Experts of a small language model.
Size: 12 layers, width 256, 117M parameters.
Below are experts of layer 4 (counted from 0) of a mixture-of-experts language model. Rows are named router (the router's row for the expert), down (a neuron's output weights, with its number) and show model dimensions 0-255. Each number is 128 + 24 x the weight over its row's rms, rounded and kept within 0 to 255. Numbers have three digits each.
After each expert's rows: a language model's description of what the expert responds to. This comes from a sample of Wikipedia text that the model never trained on.

# expert 48
router:129095152120150148075163129106144111144115083113146153136116138138119103105142147148124109089116147084107117147103121132069094114167116118125130132131143162145130203141110140134147131138127134133118133134120114060144116179119124128127136084123114121120128115125187096124176112161146123136152125169133130128055125109121118151155129135120126144125191101100135124167080130134140112205133158102122099078161119105125105150082127144180146136116112135159092131147102159090112151086112121125080136161109096129130100165145141116119132124140110201133156140151104141097146127131130139112113117165114139130109151167128114129155137147110157131132102127200111124127118145107133111100182152131129116136123140110151163138088103148115121120112139107100137142102128113135141148120112115
down0:114129146155119108140120124144130128133130130177151166143135132110145164113162110124108090141172128147117139132079175114125103121102138163106119132134120118094139122173147131104120145162138093128132104127128148169125114108163114092135126129141119095157074137144132154194136129136096128068124077136136135161100138121131168102078127109139137143147122148069162090143143132100163144129099161106155129122100122127137077159122083095121174132118097154115109105145127103137110144126105144123151122123200136176117119111149109134112133125132170154133163139128144148100133106177111106119171163167085107148136159163167113136132106133103115148143136103126132102111170147144152143127103129115150133164100088121150149077095166136136107124147140096156089176130110123116133107140119166
down1:155150142112181149122103125174147081167155153134135107103141163147135114128108116147114169134147167163143129143155138112145144129132114118159161099135153135124085163127113110123173093132132090183142151171156086171155136170153117102094114121124131142154104149079139161115118129171140129137077096152135147148140141120145137083105172114151084155152098110091122140148131121156158141123112133092137140123151134130165150149182155152137134145121143110087142138149141147118145158137117106096126127125109112137127150112091147178104126124119164142160165114142121197096117122119127108119118148107157159136102144082164119127117123124129194127124123144094074145121113147118095143149114122155162142122116126156114147112112124160136116089137076120137161142174128125145135089118093134
down2:126183103139111118100153126132100138100039183113113101121129104137141095157123101080126107096123110149142112129089131149170183107097127103145111138090142145159118157090116127155140168102134133113132128134132106123111131071109130139131138152116148073129119152122105118154115104137105139133098137105138143158153112123100123158127128101140134105101100094120113162149086126142128104098088058085134116145137157178189109121119171155141095078143106143092124101148125153133139171135156139124127111095165113111140119171152113149110131102166122125144115118121141160137112111149129151131134110130137135121127159121119115138132164145094146132123128139154154161168132155152139099148162119129111121120133145106176163102098138098120105135111078129137115075111143101111119151080124149
Description: Commas after words, names, places and numbers in prose and lists, plus and and semicolons, as in Sabor River, Bragança.

# expert 65
router:149114119119130115109093151143137176104126145145101156201121146138143145112127153167126145098117165117111109149101136095152081158142133146108144148147172164154154163147078126126084151154106129113138115112114107134162153139127137124098139073099104140104119081099175098122136132147122102131135123133165100151125103068122111135138135108111144143161129110151106145145134139125101104135141128109090143118095089073125133155142122122091110156119089137139104132127122166153140129137103067144143102100134090120172159163155135123152120099163147124157095141117108143123151085113123129133137122146185157122138102146204108121150132096114133152167119109175138102081144122121128142091137147163148159102109109107141163138136081121122108160146139122108123122156142087113100142132136101
down0:133143128111117080140119125096142092108142152122129109123090101108081151103101106135124121137116110148098097155114127131132143108151090194113175136126108117139157151111108121115157105128124153114085100125109126164143107135128137121140161122139136094138101163117120098147133112121103137133124117135135134096147102135124106125105141138120126170123116192107064128140137086156121154129119125067132138190163093087178097143178140133102143119151143114120147112133135096168123117177122110158099118085145090099133114158139133122142130095152106096091154123091155161098124061110100143105119173146119124158106133144110116099160097091193112091144153089116136117127133128150117119116115094140130136140163114071113136103129123140084113095118114127134149084132154143104146115135112147
down1:136149097119121115105150126137095091183139140155134126134140157103144167125075115177147139132150149134115095133099140154118137116154146135126152158119132107146108119127117222154181172113101156137103121134111107135121100108152111150155147110120138090127101115126116100134114098114148114102103134166142138174154115097109109092114153120163125096142136083091064146125194118089142141097110121092178109122146142164083147133129168188134128125126138144169112132159131112152140114154149116123132124105115148126115123166153128117128134138110087177094124137135124133080168149162141140095111097156078106116121117132128148149158129127091146127162140131136107165141117128115138115148125116146143107123138089162115115137107141142159132128119112129090083094066135124122125141147145096
down2:094102109129131142136112147130125094104110104098139111157153122142135145137135128137102124137123103102110128107131128116132130108123158145110120120131131131162142098130108132119088157124137154114134134124141104127180107173129149124122162155106158149095135059145169142107130165106128155136142134163098145115138106178112142137156117115132142127137120105107126139132112176155106123130106113118143103120095150126116122124092143164109125134142049110140148154132070176160079085138120127141167116187109122204159124136134096097144156123160124136134119095156154124121128094155106114147159108074140123128119162129114123128164170127120086103129113115054106132165101119137082140134164136157097147070149148115111151122133114142139138131131168183183163137104165107129121127101097127
Description: Coordinating words joining names or clauses, such as and, &, or, et, and suffixes like Jr, Ltd and etc.

# expert 40
router:127123132133129051119146121125116109130118118145118117106160119104185124095118133115141114107164128110140098121099149125108160140160156118120176147149166154173128142088142085107066120109085128128135101109128112109135136155127158103120143124095102126106126111096144120093146137125116102139143124132126134120120190151089079158101113171116106153148156172131098128151076115097145110134181140104124145141109139111147112150091138139126149135088118143125102120164112115137079142110112095133110117143086096100131099110135113121147143121139156132163129104138155155082136095136127113146110105189107119126178164146141162094110144137147131186138149179138121106131089138154132098139154148106181152098141122105126133123097133097090102156135135117139110148112124088132086155157162132
down0:120169146140118174116122138096094133113129134131179134138145135113121127101136118134138108173118101138160143133135126137150142069155135100118152153147114140111133171113130130118167086141137124112162092126110079161133121115165163137160104133136087132155148115107172150169093128076169138167150143092111106150110138161094126134132136101077095112144150144126106122121160085106162139142141116173135154144128101129102082148154088160157142090081106122131167126114101113146116112151162159122142166137110149157126158126101112152155157108176111116121097121134143165137105161093113147115131154169104121140120117149164132131115152096101156121141153133121134123143100149126131124151171154139102122146168140145100139131193127118146103116099151169093122120163118092073125088116098127
down1:130131138125186122104115086179082116112120116099117109150124136165124116144134143127110132109123150160102143153086160112138121098110124155144127101098114141144107120156079118110141109114134108145108138114129097082075126170116144122127148131153147140134122129098087137142098168134165110110160134132142081132119152149125208129109136150109111126141147110116084116138144113120101140130115136077148134132170171090137172169117144094135078103145141123120165144092137157125180137118131108125101101089137102159157088152114160129095102146117133130156136114105099125138129129128134130152094155144147119132147149163112110103172172141111082130130103085145135145111134148093168084137072174131082113146113147102114126092146122142080146168132146112143102131124131171119113139156133150
down2:151149132135089131096112130135157087129141127140138128161120127151115126103126130130118138107130110119173119148098153115122091126119112165131136155081150130131078117103115119139130177147111131155166105143103118149107143139125092138174147129136134119121111102060107101155123130133124153139123097086098163084118101136132105112114144162093104135147128165155070129142124133140125131112100139146139090087099112151100122127102123136081128086116080110162165135168095163064149128142119144127154106179127150176135118130123129163117139148085124097105165102148151147127156111165146142134080115112154095104147112127137065099114129125152111129104118084139079105162155091104144149115178150148088150145171116094143140144160131085155116123135120152104153139143113114110146150126152125
Description: Short word pieces inside foreign names and rare words, mostly consonant clusters like t, k, pl, kt, grad, ul.

# expert 71
router:146121127101118104117124111097118153095145127137119158144097135153140128114144162195154150128102162133127101187118076121158133149128123123106162144146169089131163160135113107116088108118095151105109110117112093144132130126117155145138116100140086129108132084111153105140141123142129162101097139135149106131118102079099113141122158114116104134153100117156098177137122122157127108138147114105090139126116119094119126134174101057110103149137088136107116142123110129090117134145122082158124107072144099118153148149108131134124102094148123131158132133080106148123143076126102137121098068146099157118127122135106122133152123116114137150126136092165103141101113155133143149098111140156145110101113115096118152090109076128100091176122138096043110091149134133120122145155134089
down0:177067126103148108130118090085153139112163109134125114134118150110112105140170111105142158123090113144128105172114118144192185114137139130138140091099129133116125111134180133129143152107112163110105143165172083115120150151175151153157135142141118145102157119105124130123155117140171154125132099182139163103135133147165116139129166149127109100132078108130126125166116170114137159146128157164125120106133118101151125114089131105154140131107139172120171112141159144145112157168132111123127088170119119116131140122136116121129134156154114141168143131136097135135103149190145108175087155096109107108157112175133168161140125118139112112129092151140130108132159108145146128127129144111132128136096126092101090099104179114089103082140110123111134132109158115166134081099150125
down1:135139132180142114113127133126130105134133142128142158128153141158107173124113137151132124148172116102106115119151128177128104127139140147080142130091149141181188127139130130122085148116131125144158158132129140166088110164100092144098173113131105104131125128120109097098146121134138109143164159175118128119168105080135107147133118124122135147137128142104116112154094149141140129141123061135186106158159140178111111178124134119138132066090093133122107122131166120102121159137148095123155156164122081121157120181118131138093135123165152155170175117116121127112099107133148115164159124131117147162124116141130122137176113094110128152111128126113137088113134091157106123194154146094141106132163152119161138167082127076125093128117119100100141130125147122164136134143106143
down2:137125137124140128145118109132160141130124129148142167127155157146134092172136104140132094093136119102161104158131120131109176103125114109105149106119134094171136129080130126120167103090169109154110126121113121089133163131083133119116114065112117151201141153119098115099118092150149136059127117142147144108105127123119120139088129127119108170113167132147165143125170184082092165136072169132165120162133093116153111134169162130142099133100130099139091132124102103082119154121096157144122172138123120155118133148144137092159123112129144143128119133112127148175149125152135125146129120123147149167143133136102101139073105112128162140109114140101147118121091138130119147111128136117150142102153132091122076168154125128164109139131136063096113104102121141136144176147126116
Description: Default catch-all for word endings and short pieces like s, al, ly, plus in, to, hyphens and numbers in tables.

# expert 39
router:140155130085094121103149118110150180109127119154135153161101133161135138111176157168097158140093150115149078159111087107115139143133137131106152116112122098129115195107127142117143178164105126138148132144124098138136114148124134084156149117128156120123162134101170124152121135099088132119092167124096128106138130112132080141122113144113109140184159144121055152174079143087137120135153110111111144099104144122148144151157126113117141124133116119094105127119160102148136125131116088122110172135124103121178154171136186124139109154134126158130117111168102185088158086116113150129130133145143144130154107168145102138116119111178134190125153128120100107156118140138145159106154093134116125121102122105132123134106119101126120098167102127150138146135128106075143112145093121
down0:136065103147115145100123125077121135099149166132125142126161105146062100157140111121138154143087071118119177130167118134126182146111159146125167113074126114134120141141135133103118181143107153100165142091122121089103140172118162163131124115119109111158131162153118103141139144131102112128107140128145136150084117100164148117108063100132123077148108103133163157117137105140138113165096101137125107122132123138156106103130100150142137111158130133129082160125133089133156133135126118139136118139104167153119121123094106128138148124086108112097115125183132115126107130135121099118134121136090131112138140181097141166122148149138112142148151098171125118085150124109137147147134118131110152157167140100142090171127071161137110105111123171066125127138121087150125134160126112
down1:145130120109134103083128104129133159052194086111121116161148139126161189104161137118100139117102096131099114149099133124144148131122113129089158121120134078137127076132134156169130121101116115097118122117134134132131127161146114125137109142116088133125138102084174094105097106115170116104106116108115122119112122124138175100167104090148135113129102148102121145135143107130126147118144190127114102130102128119128124122102165129163060129118119081125103131091111076106088111103152137117133149158098128112133111131166135115089150131117095079143089142145138150143107107186129148114174144134125135139149113117155154131175101108139137103147149138146113105143148163119120154111136156170139131101124118126155135100133130067068153103148144132138092156129134155134139164109144142
down2:154118143120108147104129066132125134132097128083120144120110137169135144067120141116170119137156126162120123156135095138089142132116109130129150149129108164099135081137154126121132101151117089085152136115153140155184106125154144129119113147107164137093134120120109157105119148107142120174101137106106112137131131133116183137081150139135121151121125145137113127153159141107177084124152139105096152156119138136159113177137102120151168134091140112083116120104094184108129182111152104112172090094137144095114118093135174173073150125113110161098153099124099118131098124147136100114155125130116169146116137119157169170142099093127108134126109131145091166066081105167147134160117107149132139125149141093161141140120119138120117102143178130141122133157135137138148134128140124
Description: Sentence-opening He/She and biography headings or infobox fields such as Born, Honours, Predecessor, Background, and career verbs in biographies.

# expert 18
router:139133098117112083102098101143138119115117126151121129138115148112190120130124147147167114107118120163140115163165121126130137143143119094159107152111113129185115149099122137096093129141150134109103098111130120090152132148129138077114114138111128165096135118101123171140117146148087122112106141145122130118131175122123076139116129148167114176151159141109127112111128166087104109139119142101117150118129148145127127146089124116144144150128112142125095124126110102144090067109156088144148100091110140073138141124149118136137113162144129157141097095153072133080146137136107152177121164190116114095121128129133125122162105117134121179149105139114106139122058138102102093125131123114136148078128162117160165151085117107113101148151132069135120104100088131148118133174175154
down0:094141075097161128147138122118116124116122129104178099135133118145132104146097107136148145134127139159102113150113105096109138166136128128117137116109175113069099080194138111152108122140140097137144108149107120123133133086142158135151146151154134145074139102148123117136115121117130086150132084165172106116101118162152122145173125154179145104111185125100099101116094127128096119161067146131157119118121106129107106121112150159094115130130130133093141150150090144126155145193136084161146139161142132130174106158110154136118102129152151127168099108123145128163147149109099161120121131111135139136067179115119128174141118127134130102081135112149100142108126109110132126120139144134146131144128137153111091182091131125135188109162130114144154136116104125110131116158122178
down1:128150122108114081104113143140149103153149119132114138120110139089130128093151132137158138092124135073137137119142136101130122120154115114113087117069193152137094111126119144150139164106131133146112138148142115150170183132126136138117137109179135123140121124153120112123118165137083102110140145170138072090163136161111161127103150112180151127100130161079160127133139051128114111146108165108093134129115106104103134158096099159113116104161162128142138127113187149122146122132141173136141151166122121141116119126103120151101159122139066136114211138132137141133137095124102141120110140149124118140109150127108089114137146089099109115147149127100124090116139127101069155137133138155111159155109125143111142110176143120107134103142127129137123128143125088087120115128104068
down2:123135140158153114121152089157141067096155094100143136135103108169145154110111155123123160121082170137134104101103126104153135121134153161144157120162099124116114155108100110129101140135123128066146123117123106149147123184139109135141137160191153099121120180124132140146092158153130130117135089145159151131148154103119110158149140131107155101084148111125129124102112133142165135140157142129107065161110111127152150133124116115178114129101141083110115111089122152122164156095129139111143131105137148169092104143098117153119156116151156133149142126111133107086099147152178138126099158117103150129093142100140116123083136154102104155137105123112157111115138153103130152146139127103081134125124107080091130101117143117128133151178125176098160128098126157128104189095093112
Description: Word pieces inside transliterated Arabic, Persian, South Asian, Slavic and Vietnamese names and words, such as -ullah, Khan, -ović, -esh.

# expert 26
router:149118127109122101113126107091119160094142129141122160144091145158144132111147163201150153127096166135133100176118076119153128160120103122115147146135170089130145153133108102119089108124091158110111108109106093147145130140113153150105117100136082130106126094107159102143152122142125168104104134133150101129117104074099106143124154111120111124167103115144093178136119119145125107133146115099083139119116118098126129131170115080108105147139087131107112078126110130093114131139115077171127114067144096114154150153115131136126091102155121130160136137104112145115140069129107137118099067147101145117125127145095110123154125122117142150115147095164100149103111152135144162102116137154145135094131110095116155093110075131108087153126143091083117086157131133134125146145132090
down0:153070105158135116139123126146147159162103135112114144118182134118146155139143113121116133157139157153134150178164131130111120099118127113097127061095158130126130152130097130159124083140110143141113088116132144174102111083129101155149115090166137125146122164092136128113150124124167124141130173084144083140129088111111127122117135174109081135119144131116105112133122127147149150149146128155151115101183163140163106123142115157159115118109122067145146130125143123095100106140135119140130160117140104137180139108109103157149125141175115129149061152144115130129075159122153067119153105156156116101186089142152098164109161113097138139124107121116147109123121146138090161116084128141157146160144135099173129128125140102113130123136108138129150119142121129090127110090165150
down1:070091134151141114084145110144161112096113112118098125149128128089132119147115115148080130157151149112150139147086126117086135152154081109171107141141164107119140100136108138131131149092163117173112130141099115145169099109118142123136099106108144129142111138119140173107129132122126143118162137159127128103109120100142134099144112139117126162118124117178119105118137127091106138117176100116080126107184152105102132142111146115126118147117132165111146146089143107098133127196119088124118134127125124122120136122155138139105123129108167127122173119150105125139091140120135118082129120095136149021120106127101073139085102090144157158128123161112095078145095171111164119141128145105118175089124140100168142138062136136136146122150130106103116133133116109157109123122118120
down2:165103133121121165106129141133103138148148130168101100165120107090123108175126123125114108087097105117147164122114120130141176163144111102117127144131125156124089136155153094128139124089150136124130110112148142178139126111139099142143140113107105084105114129130157161157108106133136109095199165090142164134133081119132107142089160122123130106138116165125118073106122163103131102160106096098095103168159144135138134103140178083113118114127120135126144107108106119156083109139119135112149171115116123140146169146121144116141075117096117126135149141139165105120098110102155132091126115117135128130102155118127082117146133076102104105130129112159124115139149126122172116094173110128149140138119126166150114111129119102090108079068123152127128089124163147123124037145121131
Description: Apostrophes, quotation marks and == heading markers, plus nouns like form, access, ability following adjectives in prose.

# expert 51
router:145137130126148117135097098137176168098166079157128150116124154119098145097150135156149138102128196141127130134087074144093145152158121133148159142156142123137151148159117137142140128124114115142150113108135125097180127191160124135119154138173123141127124077100169086177110167167128109070128138113127140163122129149091086135127182114131126121148128150094109122120114110121124117115134092148097118145144087101157170126164157132155098152135106123128070135113111129110166097144096137148137080116120131103121144139148153115141150110152137116156111134112079127085118161119151104119155091123129103123144103122143133101132170109139106165130107132151119142102144146122161100103175104144138144100144135115127132156087100127123072095107148098122126145159158137142096159120121159
down0:124077153143115128053132174101082090133112160138121169142123096132163121137092151132138067106109119120120101135158108139147183129084105157106097105142155165135132101136148102126115181119137084133127181178128117150094131125111158162153116112144133149094103128098097168164094169116113124124129098129129127141154072119110102149130124106139122143092128132107095138113143139090110152101143125173135129106078145125126126159139117139135127125134120132120116092158113162106083131121107144129100139121133125102129147109128069093154113092092139133157156133112119165117161148186139131111104112183112191139097121136129139091104158148115149146109131145119127117112120110137130108170113106154127127153144137129132133098172153135146107143127123124111106135106079153154139143110147147
down1:114115101136107046113140150094124122115132124152089147077167148139137152150134108118144108087141174115113114130094099115103151183093100131137105117097144098158114092113106108072086142119127114114115124139111095120128133133160154118104105159129110136101099097138113146116135090139151093164154146113087163138116112128123104154152135155153142179124132147094126119128126086113084134110110132150104124118065189138121107142184137165145108113115128129070143114149135144156077122156150102149123153074135142155135161122147119100123126136107082106141093109144131142139130112124144154146151116096124101140151124124115148104156129107063164146135141135120170124154115145121155158185156145100111099124159119153125132129117129091113115133104128147117100143104086132109112148125153113
down2:178112157143070169151119096079109132095109154137094136161144130128112161110137124150151114142153155158153109079111121133141177147102123151120119111120136106117140126115131163111105093108093090112142111096115121186067108154135079117151120125127129115118149129155131141126180096138073129116101147089124107106108103130172104134093118115114161141150118143150144132114133114120128151103147103117138129145079136138135071134159111140100139178124082145120113160147115161098109121129158117131107112138123128108105100131139089118148140147078144159138138087118059151140162115168098099145108095125120137105111133138128177095095149139077106117121134139096099122114112131088123091109137155117103130126147141127141088177158119147134140117091159118088156138120141161138111146143133125
Description: Closing parentheses, quotation marks and brackets ending abbreviations, units, titles or translations, such as (MSLS), 'A Cop').

# expert 38
router:149123125106120107114123114097115152094144128138117157144095107152140127116144161196157151127105163130127098188116072121158132150131121126107162144143171089130159160137111107116088103120093150111104111119113097145129128127116157146128119102141084129110131088111157105144141122139129168100098135138145103134116102080099115143124154116118111135154100118164099173137121119154126109135145113105090138127115118093123130133175089103109113151138092134107115139121109126087117133144118078148125098072144096123155146151107130136125107100147125128158135135094106155122140073128103135125099069150100157115128124137083127128153124119117136148117141093162100144101109155131143152098113143158141124103115119094115156091112076129100090193129138097044112089157131135118124143155132090
down0:136086118149103144113142163171118134122123116142103100138129156133077117096152118102146158098177135115132130107110098159116162129129111137114122091118180119074154089155160153129112080123134161116111154198115148112125138138084171091143144135154162132090133105144121107149110115105131112139153146133124138154106115128122141090117121103128093102095108128150081109155134142111112139113081182151115151094135139109162142143128110134105144188150130147168149115146120122126185111085163143116145088120116129101188117102114140160085131144128120150103126093155067147150125083149141120105137082125142131141117124123152126141138123131138136120087135135123111115081119134104150109125091140095121085104151124127137134137132143133056113114145140138180120094124171145120130111115102120
down1:178084131156142161127128161111110105086155140132132103123125187121153137158137097108147148098170157142131126138177081133112103137125176085141142136150120103116124105138162122091154165092166098104122127126180142107138108131135143116100116167124103122130158074116103139178118117146124160157074156115078122110092112159148155114110155160148082107114125126147173120161117147117116138133141107143138153145159138159144131127138126120118138126163129146110115158155184102147118134154144113132105130088136107110120099174146142137120152122095151112111088148113153117117094146160115144135139129137140125139123126107136138084128119143104158141113086135093143129115124110122069103141139167106067115127151123087146090152115143106138130165126110144086127102112107106173134189148122141
down2:135141175161119112072167104119116083145140094096137149124138115160161145136134128114107101149120156126126120117125125183101150102100160158158137113140128127106080166109119145119188148114146145154114129126132129154119107117141162136158153124159101102117137164115162126131187155117142160120123110091173138094132091128149129144115128073126132116112136119126125143114076112115070148104115141106117123119132126166129091114143118123148145159120119112087157129141113115129129119099101087167124140158121135189144120125118141120102142142090069091121119137111163073137133122118112168137115113089126157109155065117160105098133159147104133110096178122094116133120147150145178119125087103158128139116137139128149164175106136109103108152170114130125113144137127174182120125148121144
Description: Articles, prepositions and suffixes in running prose, such as the, of, a, -ed, -ing and more before than.

# expert 11
router:146113138099103101119138130119182173136153133077155170122133140148111198121181108176175128083123140103151124113152150069168089136136116114139095145143187162165145128172129119140139106153084159124179121081133109155120109170166139111130153107069139144106107146124118120124162120152124118099145115120120118122108123109150116119152140142108144144132150108124132115122059136133129133196124137120114135112128105107136094162136124113117119167110113115124132117157155135108100146105121141128118138147086101087135148152149135144099116160144112158130139133110157158103129172108164128095121145152131130138156134153129129135143134124138157116086111155120125094152134164156148116073122142101135118118105149125117158094126072127130101154106173127124112160116119123108099135162083128
down5:132134151146110168115108110129123166150109125139165112153163114168135119100115160113156106133150105148153108153139127138119191149098166119143117120119069152089156161115138129176107122133121092143140116124095123141119156110105093107111075104114119136120109138118122116154135115128123136137127132128122086150133134179079123089090109188084145107136093131179137121114177115142110163154159132117143126172110148134140120084122111125104149137104142147130146149134181109119125116155098141105182118091128095100148124142123122126113157149107082149143122085093131187136123109111107128141105162163099124120171131076129135076117157143108126162150103102157113116134140143144153088178174128133159125157137155126072117148136131105134124146149125120125154148116152149111123160140086136
down6:171185146074138086117171129158152114078128115111149128169115130080149081158135102111157114120120135152162108113135120115114136103114136119139120115127180118112125113099120171107113114141119137096101133147109099115158105114074150136130158175132189097176154123141134168086139137126126163170117079118145153139124172143119116110134125143127175165126151143138142132119150112128130126088122148140080132111134142114090125169127100150161132142134110085148130158151087096109095147123138092133146142092100093120142124142129094125120119106115095136163125157141116142112160140106137138112092154166097096110127098112122153106129107103119113173105077116159107099081146146192086113127067140117132133151118130146144156136159146132114137155134124151114119105124106102121131126148134146
down7:126153101099108121162121120107123127137154156101134140129117120149094091093111092109097096130122128145126167108131132139122135158115105170117129128090159120103143121132119091133102116112121150133139109175129141107130124109158134103157107118134113132122157158078197121163141142148183138137123136154108094168104164167144098101125143150149114113092164143131127143117099091140119161138108174104116100105067104140097129173122124109134154119158123137119123085110132126133140112063113138154126111112122102102174076133117128154166124166108135139142094130131143104114117142126082113159178120132132166116088134102131111109093105142137144116183117126161122155145128142120110137131123098117155115180111159140108134135154115073130130057117095118144155142106105113172095101149072139
Description: Small numbers like 0 and 1 in statistics table cells, and slashes in header fields such as Club / Games or 0 / 1.

# expert 10
router:151142128147142095139121104095166137153136101138181122160124130117182116131116127101117129126143136083122117144122100127151131142136143110146134134150149146189123111128116100143116165146099131137095126127124127102138129162130132191131089140126153138108175086139151117089165133129132110124120112155133142110133124157078129173116149100085129139145129121138128143124108142093118153135122156112138135118124050077122139106134132132096118141097112128127112125129131129129079091117089138120104119128092117075152131112131160113139125125133105145121161141149090149121141122161100122156170129148104133083129134129119147072148184147138144143102147151125143139106103143168144129076117148096186135123115103072176125163095104114075147140112196157151132108137056145140101166124132133
down0:114115145148153174187132149108154106154105080144110117148106123129167144125115132121151132126118136084137095137102127116159123096145112134100127181123141139170128110138102130116138137129125122151109131136150134123135152131132124127123123142124134093123125144080132139124128095127102098077145131157158091140160151141089122124114124134136137096100126098160151155176155170088146142114203133109134088119163157100168137134116141137123156107149144081114122127127116103127111115112159099156126157140098138150148113106126133127126126160126193058132117126081154115136101147110105125177110114109142136101145129128120162141166166135112118145107103119110117134150153131091159166144117176135160079136109092087107101165142142126126151114147156122118145094092091205153113141067127121
down1:120103131066172100155133168148170138111092115145143137123172137104039142096159102134134133115094099106164160121138135173093120083137104138090156128134139115117136114162139131105126111098130117097110129131101135148077148110111134091124137139112097095144133149163090112137126130135121143166109106142155140142128148142130116165079102129114123126114094155144097112176140112083110115098129159144085111146150167080159090115098152145137159097115132187095083148099138122112122124116168109118150132119114179137105132113129129140145090167093136121137125132172113137155130123175165133121145097186116115111150118118092135099114098115135137130125092114095112110136096131164106116119124073123113131110131137125137134107137149142140148087161148101147116128140126106142141142106170118
down2:152112133162113173143110121151091159119136173128125147148111103134099107154136160123156112148101116154130095114112134168113145109118116092114186123128144121123153105168126111149149120134114135179126146156121148094150115109119177138133145105158095145091128145110119119107149146124112092133097102166118127149120114114093128092125130138133109142156120123142095164125099106164155136138118114141129130098137135135078172137113117135084186124125112127111131121117098121166102115138137095093111111118164109174169159136095126102111147123155179115165141160176117093138145160114131184128091134139138086108092127103143122120124120092168166142174112131123117138135136130107118140182134144104109167110167079117096130165079137121156114169123153105155128114141157124171106114066139162
Description: LaTeX pieces in math and chemistry text, such as backslash, braces, frac and mathbf, plus technical words like protein, receptor and bound.

# expert 5
router:123131160149125102090078116143170193098115096140109122113142119133174147101157119150083106130112108130114109150133138130155165151122113104101144137109132089131117122210117122118101152137099151108100129130099132079103127144148139108137090093121185121136137087133143116112142167107141100141147164126118118113133112129122108176152150096121128137163162081138138127136131104084096146117133123099068150115090111104123120137124132144140162096107119128119129126139115141139128099080139126155125139117122136141114158187162111129087152150114131138174120133155137150132129140158141140138155144161111117142169136166129155134147164137131161152113141149139112102119127124176150164113138146063167128122128145056159156157109087164118108138131134094153147108137112108124115194127117118
down1:109100108136142127111150120099113144143113127114093121107131119139121146136125124131122129102085121152115101068086152149124137123153156155139152090142152145109146136156152106108118127152091172090105106185140113124143143152187122163132137122131118120153096099133118129150122111127161118143153091110168147091145134114123144113130112148119150147145100110148135156179150113119133124172122109124149158140131121100104110145180149133159042106124126167132182141109134136111139165150126123149105168090162110133101113099136104103106103126094116163128116122141094185155112109114129110144125138102076142150140146151122122070109119129119120134139111176168095138118093120148106097155132167118133134146101100162125152176153129173173119087146141108101125138089094095140077155126122118
down2:106132162122131123092129141132106138164118127124136075106149147108123120159158118128140098124087110163117143119079127126076115168072111104153160153126146136169121143117111180121143101112126145148165144100144126134165115159071157154125152117149103134154110111114095150130134146124135087129156116114105072110088109143131102132147089108144134142140163092095113120132144153128151145187149203114174119117130155131105138156136166142134123140137130151133180132113140121087115125151131126110119122138178156142149151202115124122116149127163094129147140114128137109119100126145119127130102091114103149141141096131143116171116143118104093141081136112151133098146127145135163135096096147134147127091137102145147087136124086108133133128096166093154093144118103087149188153154124131
down3:155121113154126070107132097090173111158114131120124134126122150174121087107130087127123118137112106093146109134150147122131150148114120122103136124107147126132151147143138144109125149133108122153093130156168142093132133127107113126094161130149090104112123122099082157160150176094074108163129129126098166171135087172102116171149148141165123184174130165124132113104115097091133105134136139123121113113139128102121120146133089133133147129159168092159119116142146187146124172143075142159143115137144105120108174128115111113141134137117138152123137129111125099098133160138113147127175086165078121119155146114117091149127145132125186161116115158185138104165086112139115114126166140132168152105119147110108184126127165093163162107145126132096142128110090125128126118121104119
Description: Main verbs and auxiliaries after a subject noun or pronoun, such as is, are, has, can, may, also, not.

# expert 45
router:149121125100117105116127110100116155093145126138118156143096166155144128113145162194158152128101164130128099183117078120161134149127120123110169145148172089133176160137110106116089109119093151107104111117112096146135129128117155149132117098138086128112133085110154106145143119139127168102099140138150104130117107079100113142118156115112119129158100117145097178136122123156124105136145111104089141125114118092112127134174101119111108151138090135107116110123109128088117134142119085159127108072143097116154152147108128137124107096150121129158136137075105152120144074128102136122098066147101158118127120139096123129157122118119134147119137095165101140103107154132142151102112145158145142101111115095115155089113076130102089159125137096047116091157134137118123145156133089
down0:168131138124095143128053092111133116126116112127183167134116119121111112153139140125139109158138121143087153133150158118165093147095126086124148102139125156111146118096170171132108099111099189147096130159166131158166138153123152170127159175122123108126103140111081086093146115134159108107104132115175141081131132167110092123152115121130133088108142137124131128115134094139127121129141190189135159126120087124144112127112081122125129139155116137110146091149139104183156122131149121112138168159128135197120156121140145124126163115131151106127127145179116108177110152135143134111136124128141140114123110133137140142159088106124131140175117142124139124161122135139155123101113144124111162119088102172116091105092145154105102104144104148126126122121176099113163161097130120
down1:123182119103126105158119144125112115161103152143125125082206089079088139165133093102110144137130129112130136112117133161146113144103104153143137119117114124133087125153141155155147120104106117144165124159092098152128124146181142107172121136158156099127121136127081092164142115128149132108119143156140149131123093127123127075110122121107119112156132096160111150083137149122088081111136108152129139125100134146105109194129135125117175112108120119135170128144124148165139091156129126120112147114153155141093127124110129146140133096153155163135130110130092120102138095102142119149173136067141125149141127168166123150124127177100168115091116132136120051128129158131166136126114110123167099084147118114123102164181108113105138132180127141129154118126134124168112137103146117
down2:191120181136143103138155126127137115148124169148129137083133155122114148158158111126079110184140122129159126110141135083159120120155117124135151131115118126128146106101106127192151122111162164126133089134087151115137103138083135111132146144096116120102109134109101114149134123140134103108160135121117134165182151109132173122152129112130131127111135131115121133121131155168138131128139131167137134092111131151111131133117098097079157156067149119091126115113167081167116063183089121129117153111092140113083114133117127132124108077152102159135116165164125089102128140152115108111097121181155153145089166131126150165127141117125156095111129157146089120166124099153099136155121125135145145090109136127144168094148116143123089120129170140120150142181149113130118123130144086
Description: Verbs like introduced, debut, began in music and career prose, plus numbers in census income, poverty-line and timing tables.